{"n_layer": 8, "d_model": 256, "n_experts": 64, "experts_per_token": 4, "d_expert": 48, "d_shared_expert": 128, "activation": "swiglu", "moe_layers": [0, 1, 2, 3, 4, 5, 6, 7], "n_empty_slots": 8, "router_score": "softmax", "normalize_top_k": true, "routed_scale": 1.0, "balance_loss": 0.00191, "balance_bias": true, "router_z_loss": 0.001, "init_std_router": 0.00634, "lr_router": 0.00112, "n_head": 8, "n_kv_head": 2, "head_dim": 32, "vocab_size": 32000, "norm": "rmsnorm", "norm_place": "pre", "norm_eps": 1e-05, "positions": "rope", "rope_base": 10000.0, "rope_fraction": 1.0, "qk_norm": true, "attn_scale": 0.177, "tie_embeddings": true, "parallel_block": false, "init": "normal", "init_std_qkv": 0.0487, "init_std_o": 0.0, "init_std_up": 0.0487, "init_std_down": 0.0, "optimizer": "soap_variant", "lr": 0.00329, "beta1": 0.95, "beta2": 0.98, "weight_decay": 0.1, "lr_head": 0.0137, "warmup_steps": 50, "schedule": "wsd", "decay_fraction": 0.78, "decay_shape": "linear", "final_lr_fraction": 0.1, "batch_tokens": [131072, 262144], "seq_len": 512, "doc_mask": true, "train_tokens": 791400000, "steps": 4155, "dataset": "wikipedia_en"}
Below are experts of layer 3 (counted from 0) of a mixture-of-experts language model. Rows are named router (the router's row for the expert), gate (a neuron's input weights, with its number), up (a neuron's input weights, with its number) and show model dimensions 0-255. Each number is 128 + 24 x the weight over its row's rms, rounded and kept within 0 to 255.
Before each expert's rows: "gets" lists some tokens that make up at least twice as much of what it gets as of all text. This comes from a sample of Wikipedia text that the model never trained on. Tokens count by the router's weight.

# expert 19
gets: "ing", "ed", "ation", "er", "t", "ist"
router [140 129 125 122 132 136 118 171 148 121 111 138 107 135 140 105  95 183  82 169 144  93 124 105 153 133 154 115 103 141 149 142 132 116 128 154 179 128 115 149 134 122 140 149 120 175 137 142  93 118 106 112 108 121 118  95  98 160  70 125 105 151 181  89 121 153 137 129 110  98 148 128 107 131 120 158 151 138 114 194 153 120 110 162  96  65 166 144  95 105 115  97 159 120 122 111 117 122 107  46 144 157 142 118 140 102 160  86 106 110 126 158 139  80 151  90 117 129 137 113 136 123 154 169 111 137 100 105 113 133 134 113 130 116 131 100 146 147 142 138 121 103 123 113 158 102 127 107  88 134 157 129 113 154 118 140 107  98 118 139  82 121 134 144 141 170 104 118  74 162 120  91 139 118 129 104 154 166 197 110 130 119 142 128 137 175 111 124 102 126 170 119 106 141 141 159 130 161 122 138 148 169  85 121 107 105 108 105 173 143  94 105 135 162  99 133 113 150 145 160 120 119  76 118 121 125 124 125 107 105  99 134 125 138 149 126 139 148 141 130 122 142 124 175  97 115 139 138 154 130 143 154 139 104 122 106]
gate0 [ 94  60 111 104 154 127 128 113 147 130 124 140 134 134 131 121 103  73 130 112 154 158 104 135 114  89 145 122  87 121 172 117  95 137 173  97  59 134 120 116 133 131 130 145 119 172 129 137  75 137 104 172 125 137 111  92 104  85  94 130 106 129 138 110  91 117 121  79 113 123 167 134 100 180 173 155 146 176 129 146 155 119 113 158 115 150 136 127 138  98 116 144 146 128 138 117 128 115 152 156 114  77 144 156 142 129 159 164 141  92 125  94 153 168 177 119 130 156 129 121  94 165 137 168 151 105 150 115  90 129 142 191 130 135 118 133 124 137 139 152 120 142 182 105  63 148 154 103 112 152 139 134 141 110  88 130 123 138 129 143 107 139  94 157 139 148 140  70 167 146 123 128 102 155 112 131 109  95 164  75 160 145 149 119 116 118 162 162 142 134 144 134 144 109 121 116 129 118 105 113 130 140 127  86 157 122 144 133 147 147 110 105 164 130 152 110 128 158 127 137 104 102 103 173 133 110 120 121 131 143 115  96 146 121 154 136 148 122 134 164 154 137 129 120 113 139 124  93 150 133 112 120 145 114 136 104]
up0 [136 122 110 188 106 146 131 114 130  89 128 146 137 172 142 145 172  73 126  91 130 161 138 108 111 107 128 156  98 154 104 137 132 124 117 151 145 144 138 119 131 125 106 148 153 115 146 135 145 152 120 134 142 124  93 163 138 124 110  83 106 142 139 133 111 118 155 107 118 130 142 100  86 113 127 138 109 138 107 156  89 153  98 103  90 156 178 157  94 101 138 156 134 131  96 152 129 126 155 126 182  76 145 133 142  97 109  94  95 107 137 131 123 105 114 117 168 131 102  99 111 110  95 122 157 153 162 125 155 106 110 168 145 134  93 128 118 111 159 103 138 120 152 160 135 157 109 119 139 141 120 176  74 165 119 132 110 127 164 153 131 111 163 112 199 142 125 123 150 127 113 105 133 177 105 107 107  89 123 155 118 149 161 137 117 120  89 125 199 111 153  99 191 140 116 174 129 122 130  88 145 172 135 143 128 127 142  88 128 133 162 125 119 148 150 127 144 159 156 147  99 152 133 100  96 112 122 120 175 124 135 110 128 141  86 155 131 126 122 170 143 136 128 141  99 115 105 131  99 144 121 160 109 111 107 115]

# expert 61
gets: "s", "e", "a", "o", "z", "man"
router [155 128 121 100 180 117 141 149 152 119 105 102  82 137 109 107 120 129  95 128 142 114 142 121 158 112 125  88 163 129 170 116 164 107 128 136 140  79 117 125 121 120 125 121 126 135 119 130 135 138 123 150 115 116 132 138 140 120 111  86 104 165 162  87 104 126 118 106 120 113 126 106 104 109 133  93 125  98  91 154 165 143 137 121 126 124 173 185 112 147 128 118 139 138 129 151 162 154  84 106 141 115 149 144 126 120 155  89 128 157  89 193 138 164 142 128 153 178 149 133 151 144 135 130 102 167 130 139 128 178 134 125 120 100 186  98 138 120 134 159 144 134  88 136 155 118 126  97 118 127 160 134 103 120 104 145 117  95  91 141 114 117 155 129 150 188  61  91 124 144 131 136 162 148 167 129 159 135 146 155 161 117 140 137 136 132 182 154 118 137 114 126 128 139 166 156 149 155 135 109 134 142 117 104 120 122 124  97 119 150 123 120 146 164 123 146 124 151 139 130 149 117 128  64 155 122 167  95 100  65 119 121 127 125 147 123 136 132 139 117 158 126  75 160 164  83 124  91 132 137 172 162 109 161 162 103]
gate0 [114 122 146 131 138  95  92 158 138 155 149 115 105 128 155 116 193 124  85 101 172 110 112 110 123  96 169 145 105 112 114  98 132 118 129 127 118 148 130 131 152 161  93  99  95  94 146  96  95 131 134  92 112 106  91 125 133  98 160 137  95 123  90 141 127 142 121 139 110 122 130 125 141 169 149 157  98 101 125 122 179 103 137 129 117  93 139  60 150 123  98 118 107 131 153 123 116 113  89 104 147 133 141 155 146 103 156 104 160 119 138 136 156 122 143 115 162  86 112 139 130 141 133  92 115 109 136 149 101 103 124 166 129 135 143 122 157  94 134  93 121 104 122 107 125 135 116 139 157 123 126 141 130  81 151  89 151 144  93 110  85 137 163 119 143 162 115 101 137 142  99  93 138 151 115 121 125 140 119 117 129 113 116  86 129 117 110 103 125  76 144 128 147  91 117 127 141 194 129 144 140 169 126 156 121 145  90  98  64 126 139 138 143 117 120 113 151 117 141 180 107 140  83  78 113  96 166 107  91 169 142 124 132 151 111 153 125 117 111 151 130  98 152 132 114 134 140 160 109  70 153 180  86 124 141 125]
up0 [ 71 160 104 157 115 135 159 123 144 168 159 105 155 121 128 116 147 110 122 134 148 142 145 108  94 124 148 159 143  85  80  97 128 114 119 110 168 150 124  69 163 147 115 147  89 138 148 105 142 122 154 127 153 102 108 143 153 113 154  98 138 106 111 109 133 120  90 136 108 152 156 102 186 100 104 124 102 136 146 126 145 122 156 102 135 122 113 112  97 169 142 165  66 109 146 141 108 143 109 133  87 151 134 146 138 133 100 128 157 112  82 127 167 122 113 149 121 126 114 117 145  92 112  99 121 133 155 114 121 129 150  84 133 125 149 138 122  88 138  66 113 163 134 160 151 128 138 125 108 134 103 136 144 169 144 132 110 122 130 126 159 162 110 145 143 120 127 138 112 134 142  95 135 148 118 138 165 165  67 104 101 146 138 155 112  98 128 134 169 108  87  97 123 114 139  97 136  99 176 173 121 107 126 139 102 144 111 100  91  95 134 144 138 132 166 143 137 136 129  79 131 129 121  77 114 142 152 120 144 152 132 108 140 120 134  80 190 100 137 135 111 147 115  98 125  94 161 113 122 126 160 113  88 182 141 130]

# expert 31
gets: "ly", " also", " not", " more", " such", " well"
router [136 129 132 113 166 119 124 150  83 147 106 100  96 108 168 127  74 129 132 137 157 149 151 113 162 125  92 102 153 121 117 108 143 110 117 134 136 116 125  83 137 123 127 153  82 130  92 132 100 139 128 132 134 118 112  80  89 154 143 151  96 105 120 142 130 177 110 102 106  97 158 134  97 143 146 114 118  98 100 125 140 139 143 142 126  98 145 160 102 123 123 160 134 130 148 155 141 142 114 133 130 133 132  62 145 112 158 115 104 131 152 125 172 101 145 117 120 135 109 124 132 137 150 148 107 131 119 117 127 131  98  73 109 132 121 148 145 136 124 129 160 100  73 131 137 110 107 124  98 122 119 101  99 138 120 143 128 131 129 152 129  95 170  68 133 102 121 147 136 141 123  91 119  97 104 127 133 172 156 190 124 106 183 115 116 161 116 126 117 135 135  98 157 131 144 155 151 130 176 144 178 132  94 167 125 117 124 162 153 135 112  79  72 109 130 119 127 129 143 159 160 131 109 145 164 153 164 155 108 101 160 117 133  69 151 106 127 174 140 138  88 144 151 150 145 102 186 114 165 149 170 131  92 138 101 128]
gate0 [124 113 167 121 136 103 135 142 135  95 113 165 158  86  95 136 149 116 178 140 104 125 126 143  87 137 152 150 119 110 136 135 146 119 111 122 108 123 116  80 122 125 109 186 169 167 117 131 115 136 127 121 144  92  72 115 142 164  79 151 131 154 119 140 107 114 136  74  91 136 159 151 104 116 185 144 113 109  96 135 154 102 135 118 128 103 127 125 130 179 136  96 131 122 131 116 100 113 114 177 107 140 151 102 105 109 130 143 130 159 128 116 137 151 129 118 121 145 114 113 108 142 190 147 103 143 168 141 127 123 193 122 159 158 115 118 144 162 100 113 142  76 111 146 141 133 108 165  90 139 152 158 152 135 112 125 149 116 114 132 147 141 140 125 158  94  91 128 119 139 155 120 166 120 123 160 130 129 166 107 110 191 139 152 108 122  70 143 146 120 130 129  94 120 117 121 115 145 120 151 156 101 104 141 126  97 144 149 126 127 163 123  55 134 136 111  97  84 126 167 121 134 104 154 128 183 111 133 141 108  93 122  92 147 131 129 138 129 123 115  84 145 157 108 161 148 102 103 153 113  88 122  88 127 119 117]
up0 [ 91  85 143 137 111 118 105 187  92 130 171 147 138 124 160 155 139 119  97 174 154 134  96 154 105  99 157  98 149 109 144 128 163  92 109 154 107  98 154 126 150 142 167 127 133 116 143 140 138 107 144 136 166 113  93 122  96 144 119 121 112 155 133 172 111 101 126 113 114 114 119 159 135 132  94 121 155 108 130  97 131 104 105 117 120 171 120 123 126 110 146 208 134 145 150 131 102 132 170 135 165 144 144  92  99 119 156 160 105 111 141 109 132 119 124 131 132 140 136 142 112 164 166 146 148 154  91  75 139 118 150 118 143 122 130 126 101 147 116  56 160 155 148  94 134 144 121 128 116 125 109 101 109 100 145  99 129 129 129  77 144  99 143 130 139 159 126 118 172 143 109  92 129 127 119 104 145 138 121 112 120 150  74  85 123 146 136 167 123 128  85 128 120 145 154 123 128 161 111 177 145 108 101 167 188 112 134 120 151 118 121  91 151 141 127 106 157  76 133 129  93 130 104  90  91 118 121 131 129 163  69  80 133 124 115 114 113 112 148 132 113 123 126 156 107 120 168 125 163 141 118 129 149 155 137 130]

# expert 18
gets: "y", "s", "'", "ing", "ed", "ly"
router [154 109 142 113 152 136 118 154 100 133  99 125  80 119 143 111 127 160  90 172 141  97 106 128 153 105 166 148 146 156 155 126 157 130 134 116 154  83  99 122 135 118 142 134 103 134 134 177 141 126 128 143 104 128 149  91 116 131 116 135  75 126 131 147 122 167 117 128  93 107 175 106  85 134 156 128 106  62  98 176 166 132 156 126 139  74 165 141 119 120 155 115 138 143 150 124 123 161 132  85 150 146 148 115 101  74 167 124 131 125 139 131 156 130 124  86 144 144 148  99 127 159 156 131 107 127 106 143  95 121 110 145 117 125 135 101 123 156 144 119 128 131  83 139 144 109 127 132 116 157 173 106  99 100  96 146 110 121 120 159 117  82 166 116 131 123  88 127 120 151 127  77 152 157 121 153 140 121 150 165 163 131 136 133 149 197 104 132 118 126 110 133 122 141 169 172 148 161 180 118 152 141 105 145 126 127 115  77 169 138 111  82 149 136 132 145 138 130 128 140 151  94  90 103 109 114 143 116 112  92 138 119 110  90 135 122 167 109 125 142 110 161 112 177 139  89 157 135 137 117 131 163 122 105  96 122]
gate0 [162 118 155 133 119 172 153 119 187  63 145 139 146 137 110 136 129 113 124 106 121  95 126 160 160 106 137 104  77  91 148  55 147 102 136 119 123 143 108  96 147 142 127 133 136 142 122 135 120  95 155  98  96 111 141 137 108 122  76 128 152  80 142 135 148 130 143 137 108 143 105 137 106 132 143  99 131  95 130 148 130 140 165  95 118 102 114 106 118  96 133 139 154 122 147 118 158 138  89 110  76 109 129 114 158 116 135 156 125 135 167 150  88 131 175 152 138 131 156 139 128 171 137 155 102  84 144  99 141 100 120 139 105 130 142 131  82 135 105 134 140 116  98 160 172 130 164 117 155 107 129 168 117 168 133 138 115 143 150 128  96 142 128 139 141 116 164 162 101 100 117 141  73 125 141 107 141  98 156  97 131 120 129 109 109 182 109 110 109 127 158  99 155 132 137 125 121 191 127 140 139 165 128 155 170 112 163  95 165 129 133 137 147 131 124 145  78 117 145 176  93 115 136 105 143 137 142  94 140 102  87 137 171 148 146 100  98 108 114 112 127 144 160 121 157 129 137 138  80 101 127 108 105 136 109 121]
up0 [127  99 134 135 133 144 122 108 105 118  93 100 115 110  87 117 134 130 125 166 127 143 127 146 110 105 105 109 145 121 135 149 135  99 149 136 144 144 121 131 148 130 130 133 118 123 116 120 138 133 156 139  99 105 119 191 128 154 141 157  92 100 125 125 126 101 138 146  96 120 151 163 142 131 139 132 123  87 129 123 114 119 127 123 120 147  70 134 124  82 126 108 100 104 101 144 140 146 152 140 124 115 152 144 111  81 130 115 107 116 101 120 106 175 133 139 101 171 102 111  92 113  84 126 126 117 118 111 118 134 186  81 116 110 136  98  86 104 167 130 162 146  99 126 154  93 126 127 155 174 108 133 111 130 108  92 127  88 115 131  91 116 117 119 143 159  91 105 115 100  92 128 114 111 182 150 143 143 155 131 155 153 124 187 116 106 158 136 142 129 131 116 162 119 161 141 137 127  96 175 118 159 102  81 138 106 159 167 126 166 132 152 165 129 127 133 151 151 110 128 153 185 151 173 148 136 136 129 146 127 107 114  88 126 143  81 112 196  89 122 115 107 139 101 196  89  90 111  73 154 138 139 164 118 119 122]

# expert 30
gets: " of", " by", "=", " in", ":", " from"
router [152 130 109 132 125 120 210 134 132 145 141 123 118 110 157 114 132 142 123 150 143 121 137  80 139 112 103 112 117 116 143 137 127 130 127 137 134 117 107 155 173  87 118 112 114 170 125 160  75 176 113 133 133 121 113  98 115 148  97 135 128  92 156 114 121 147 135 122 129  95 114 114 118 115 145 129 116 144  95 158 103 163  99 174 132 109 179 134 123 121 147 153 131 136 159 136  89 135  97 114 131 191 126  96  95  80 139 100 111 123 116 145 133 126 186  62 141 118 133 125 145 128 135 124 138 146  73 111 118 132 140  70 122 104 137 157 136  88 185 111 131 112 103 123 133 136 130 118 112 105 121 141 118  82 110 158  99 124 144 140 120 129 134 147 149 128 104 109  70 153 125  89 126 100 103 106 141 149 129 134 133  96 120 118 127 152 156  85 121 126 148  44 123  67 131 103 128 142 163 137 124 139 126 154 100 100 130  93 182 148 116 138  86  81 127  96 124 131 143 135 133 145  88 123 121 124 148  81 118 111  93 131 116 111 143 157 135 133 143 107 108 119  97 154  73  86 136 114 134 108 132 124 115 131 110 130]
gate0 [150  92 143 119 125 125 116 140 132 126 106 123  99 146 130 105 130 137 145 106  97 154 106 102  68 140 158 123  95  82 129 139 130 105 118 116 146 119 114 145 158 119 126 127 149 139 129 107 122 134 151 163  97  84 119  80 140 131 132 142 160 135 106 131 107  93 124  99 151 150 142  99 187 126 138 139 169 117 134 107 101 107  87 138 115  94 104 150 130 125 141 114 105 122 177 157 163 135 152 181 161 161  95 113  96 165 146 149 111  91  99 104 127 119 157 143 128 138  44 128 104 151 132 175 121 148 134 130 119 105 141 135 107 139 148 155 124 125 108 162 156 165 110 114  93 204 115 105 103 117 119 140 127 143 109 119  80 135 122 133  98 136  89 124 126 145 156  93 123 115 102  84 146 124 142  99 149 118 167 129 158 132 150 129 151 106 127  90 176 144 141 115  95 108 118  96 136 122 215  87 142 153  89 105 131 125 133 139 115 141 105 155 111 102 129  93 151 137 130 110 135 150 107 130 125 141 123  89 146  92 142 112  96 136 180 122 140  98 140 124 136 127  98 107 120 132 144 134 154 105 135 141 121 145  97 167]
up0 [132 131 118  99 112 141 132 142 104 123 164 154 139 154  89 114 130 123  83 133 111 152 152 129 123  83  84 127 170 136 130 111 148 121 114  80 122 195 120 147 122  90 113 152 121 117 137 109 120 101 135 116 176 165 150 155 101 110 136  95 168 183 128  84  82  99  88 142 129 107 141 120 170 174  96 166 124 100 160 137 140 153 115 146 125 173 110 124 108 112 108 133  87 118 107 131 130 135 144 144 123 143 163 137 111 138 170 142 102 117 157 148 126  99 106 171 150  89 152 131 102 154 110 109 158 141 123 144 139 131 127 143  93 131 120 114 155 122 122 124 158 154 118 159 156 134 116  93 124 145 146 126 147 108 159 112 133  78 111 135 141 145 131 145 151 166 142 139 161 122 128 124 148 117 121 188 128 101 173 133 154 115 111 137 113 138 100 133 137 167 133 112 101 136 162  97  91  96 178  69 160  98 116 105 154 164 140 137 147  86 129 105 144 146 127 131 105  99 102 146 150 155 106 124 144 149 153 131 118 165 149 138 111 135 116 162 125  91 108 113 112 144 123 113 154 141 142  62 119 153 107 164 157 120 127  92]

# expert 33
gets: " of", " to", " for", " in", " with", " on"
router [159 135  88 119 106 144 153 147 155 132 128 104 126 122 145 130 107 120 132 150 137  89 111 118 132  86 123 152 141 149 113 135 147 168 106 135 145  88 103 116 172 100 142 130 111 158 116 171  86 153 120 107 120 133 134  83 151 122  82 123 128 100 142 110 131 182 160 143 123 129 131 138 133 151 141 139  95 142 123 148 127 155 109 151 166  76 128 119 117 117 121 138 176 149 138 135 125 148 119 104 144 139 145 101 117 126 146 110 116 138 130 130 151 129 135  79 159 138 124  97 158 135 151 153  81 141  79  95 101 118 129 126 107 130 169 172 128  82 168  98 113 145 134 118 139 112 152 117  97 137 146 118 118 130  98 139  91 116 103 130 106 121 166 142 153 128 121  79 120 124 131 109 126 145 133 118 142 163 154 116 156 106 117 116  82 153 109  91 111 114 201  90 150 130 137 121 150 142 137  82 144 174 133 137 100 118  55 114 156 187 116 114 139 129 106  86 125 139 131 152 140 156 133 154 153 137 119 102 128 125 114 143 120  78 164 145 159 150 144 110 106 151 173 178 113  96 151 110 179 122 145 147 101 101  82 104]
gate0 [105 157 128  87  82 108 154 138 143 129 138 141 151 168  91 115 146 142 131 107 123  86 117 131  92 116 121 128 158 163 122 114  95 115 109 114 156  98 112 121  75 129 108 174 143 118 138 160 127 136 160 115 108 128 135 122 132 108 108 173 100 158 118 165 134  81 161 143 149 120 150 133 126 104 122 130 167 120  84 135 144 111 130 100 125 169 139 164 139 163 153 167  86 104 126 144 137 116 135 176 146 167 151 123 114  88 139 113 145 115 110 136  97 108 102  89  92 111 141  86 191 106 118 140  85 125  83 152 142 133  91 149 135  92 151 115 115 137  81 171 115 168  85 140 126 170 125 115 101 109 155  89 118 128 126 143 137 124 161 117 169 120 161 132  88 168 144 136 139 133 104 152 141 140 109 158 121 119 142 121 108 176  72 168 154  91 137  90 115 120 134 110 130 124 151 117 142 151 123 136 147 153 157 132 137 115 126 129 174  95 118 121 114 134 113  98 140 152 132 108 121 175 154 126  71 114 112 152 104 139 130 113 101 111 150  95  95 100 134 145 148 120 141 175 128 148 111 125 128 163 128 135 100 122 129 117]
up0 [153 144 145 122 142 187 149  96 173 142 106 122 105 130 111 136 125 112 115 161 103 108 135 112 125  91 123  98 134  96 105 114 131  92 106  82 148 145 122  86 154 120 148 109 131 146 109 126  97 132 141 116 143 147 151 124 124 101 127 114 112 167 117 140 180  84 145 132 112 136 119 205 141 177 130 126 166 117 109 156 121 133 106 122 138 144 171 128 132 126 130 109  96 139 128 158 164 133 141 142 136 132 143 174  97 137 147 132 140 140 129 129  99 112 140 106 159 156 157  80  88 189 106 124  88 103 126 150 109 136 139 151 164 177 115 112 130 145 142 129 135 151 124 138  93 101 130 129 123 111 130 116 110 115 123 126 105 160 133 134 150 177 121 152 137 145 114 178 138 111 150 149 115 125 121 167 158  81 127 120 127  95 158 151 137 123 121 118 112 130 107  91  42 169  91 104 113 107 124 121 121  74 109 137 164 136 149 139 175 188 133 145 145 153 151 138 133 130 161 145 103  87 163 106  99 124 118 135 150 139 121  97  95 172 141  97 122 108 124 122 123 136 139 147  96 123 165 130 130 125  87 136 142 156  94 101]

# expert 6
gets: "n", "a", "i", "d", "t", "y"
router [124 134 112  43 143 159 127 170 115 114 104 121 112 111 134  74 129 125 100 142 163 149 135 126 126 107 177 103 167 139 177 118 156 174 145 142 168  83 102  98 139 123 111 151 128 130  69 149 128 134 113 150 101 114 113 115 110 150 121 112  94 151 152  60 131 135 180  93 118 112 134 150 113 127 136 106 118 122 114 149 165 126 145 122 156 123 135 166 131 152 153 137 127 139 140 133 109 144  55 155 143 139 156 132  87 118 135 113 109 114  84 133 127 136 142 129 105 109 127  90 140 154 136 131 108 150 141 140 152 113 129 109 131 126 133 139 120 114 155 131 159 102 136 140 112 131 120 132 124 157 150  99  98 100  76 146  94  74 142 188 110 135 142  91 129 141 113 135  91 112 140 140 147 106 160 133 182 123 165 135 139  95 130 130 116 124 115 128 136 135 144 124 127  95 150 167 128 160 193 113 118 159 148 104  94 103 119 134 138 160 114 113 130 135 127 105 104 125 153 118 178 110 106 126 125 120 174 135 106  99 128 136 120  92 149 150 143 138 141 112 189 142  80 138 117 121 120 102 147 141 150 147 109 119 107  83]
gate0 [137  94  97 152  95 170 139 150 142 163 141 106  45 187 175 138 117  96 112  80 135 162 134 120 134 112 134 109 138  94 108 108 108 136 151 138 105 105 101  96 104 110 131 140 120 100 124 120 114 130 138  88 119 112 139 119 169 132 102  72 147 141 136 160 103 145 159 103 150 132  95  95 132 116 137 122 135 120 106 139 188 133  89 131 136 148 175 133 157 136  97 108 142 137 111  86 127 148 103  96 145 110 135 100 106  62 137  99 123 138 115  89 154 150  75 125 146 117  91 115  92 122 159  94 107 125 114 143 118  89 119 124 124 108 107 118 125 135 136 145 139 138 122 138 166 133 148 169  94 132 106 159 122 140 129 128 141 121  97 133  99 137  83 119 149 134  85 116  75 122 133 108 116 107 140 132 129 127 150 140 122  94 127 100 128 121 112 117 132  94  99 133 117 111 118 126 117 108 139 102  97 159 106 128 172 133 134  93 130 142  81 119 169 158 110 133 126 181 189 115 130 154 126 152 114 158 161 147 125  99 165 161 143 112 143 158 131 183 110 102 125 151 166 151 133 146 122 134 122 116 125 127  83 119 115 138]
up0 [133 163 119 125 144 118 129 140 124 173 101 134 139 123 150 155 141 170 155 118 101 111 140 162 124 119 121 142 144 132  89 158 128 116 108 137 113 144 157 184 132 126 110 134 163 132 116 110 108  81 125 119 118 106 152 152 127 138 129 100 147 167 144 164 151 111 150 118 143 141 133 141 168 139 122 126 131 121  68 120 139  63  97 107 148 140 128 137 164 150 146 117 121 139 124 147  75 142 146 119 140 147 169 109 184 172 122 140  94  85 152 176 159 136 157 151 148 151 129 109 170 107 181 110 143 123 140 107 134 145 102 135 106 122 144 141 125 128 149  87 133 118 100 150  99 128 114 106 158 126 137 127 108 119 106  79 168 124 105 100 118 107 147 159  90 149 138 187 128 141 108 132 157 152 115 118 130  89  90 151 137  99  94 157 128 153 129 118 113 128  92 145 147 147  80 118  76 104 110 110 121  96 155 138 173  92 142 127 126 131 157 109 181 166 126  95 127 140  88 102 135 109 146 147 156  96 146 184  68 102 128 125 132 106  92 137 124  88 138 119 101 100 124 101 166 125 148 119 135 122 108 118 122 137 135 119]

# expert 25
gets: ":", ")", "aged", " Born", "age", "ed"
router [105 160 140 118 162 106 144 142 110 159 101 130 107 111 157 150  76 130  93 141 139 175 135  92 167 130 117 130 140 143 166 133 138 126 128 164 149 105 130 148 149  96 125 113 106 157 146 135  43 111 130 147 108 116 130 149 140 128 149 117 114 174 152 111 132 140 146  97 110 124 128 140 120 142 163 142 126 119 121 194 124 143 165 133 126 104 138 182 120  92 135 145 152 146 148 155  98 130 117 111 144 138 117 145 126 115 122  90 111  95 160 145 153 119 131  90 113 115 148  92 139 140 143 111 131 150  91 134 145 164 127 126  62  93 113  98 132 134 157 125 127 141 134  97 136 132  92 141 121  97 138 114 106  93 110 154 118 108 107 124  59 122 142 133 161 129 107 145 116 177 126  97 132 131 125 111 124 103 140 131 122  66 128 112 133  91 164 137  90 132 194 101 110  63 102 131 143 171 147 132 145 115  99 122  87 121 139 113 142 135 141 137 141  98  78 129 113 163 170 114 129 146 110  76 105 152 137 134 128 135 103 121 119 137 126 132 115 145 165 117 162 145 132 166  53 131 131  85 142 133 131 148 123 125 144 129]
gate0 [ 83 100 135 155 148 146  97 165 117 140 101 147  95 149 129 142  66 107 101  99 105 161  83 129 189 134 107 113 182 141 126 124  97 118 118  60 140 156  92 134 109  96 123 176 164 137 165 119 141 164 111 124 141 129 113 163 141 107 162 111 105 174 121  99 111 130 124 138 119 127 137 134 129  99 149 138 148  98  92 128  96  93 105 138 103 145 123 148 116 120 150 127 166 127 150 145  99  94 105  95 141 156 168 153 129 119 113 122 132 123 103 131 146 115 158 137 123 126 144 100 142 126 143 149 103 135 154 129 140 130 104 125 102 101 169 149 118 142 131 141 105 122 131 117 128 156 144 173 114 116 133 100 163 126  98 118 138 123 116 139 128 128 136 137 109 116 108 131 110 194 122  91 105 152 135 126 152  75  91 123 119  82 128 118 127 174  84 130 151 127  97  94 112 103 139  96 108 157 134 111 144 130 117 100 129 124 120 130  86 133 118  87 114 132  88 135 113 107 136 167 147 150 143 123 117 128 172 122  93 115 118 118 137 185 131 126  67 111 146 163 131 201  83  98 153 131 165 118 130 123 142 142 116 139 142 162]
up0 [127  85 109 114 128 110 117 123 118 102 121 112 117 128 109 133 109 155 111 157 158 132 103 113 122 148 122 127 101 140 116 106 109 138 114 155 125 102 176 142 128 125 108 128 104 135 166 135  88 135 123 143 105 173 100 119 167 110 123 159 112 140 145 136  97 132  92 142 101 115 127 135  90 141 100 143 148 134 119 171  93 148 133 122  88  96 190 184 114  81  91 131 159 124 122 127 163 144 110 199 119 137 119 120 138 123 116 122  89 125 147 135 115 156 150  93 148 121 145 195 102 154 132 107 105 134 125 154  66 109 158 180  78  86 124 163  97 113 146 108 141 119 107 141 135 115 138 125 102 121  79 148 171  93 140 114 107 119 142  78 113 169 126 118 148  80 122 163 127 124 142 148 128 111  93 174  87 124 109 117 125 121 137 135 145 131 106 115 126 112 135 138 134 117 119  72 133 133 138 152 128 159 148 154 108 128 105 140 123  94  98  97 138 132 113 178 104  88 112 173 148 129 137 107 155 165 112 118 126 140 140 123 173 127  93 175 122 143 179 129 104 119  98 149 112 111 115 132 114 138 116 139 138 121 127 181]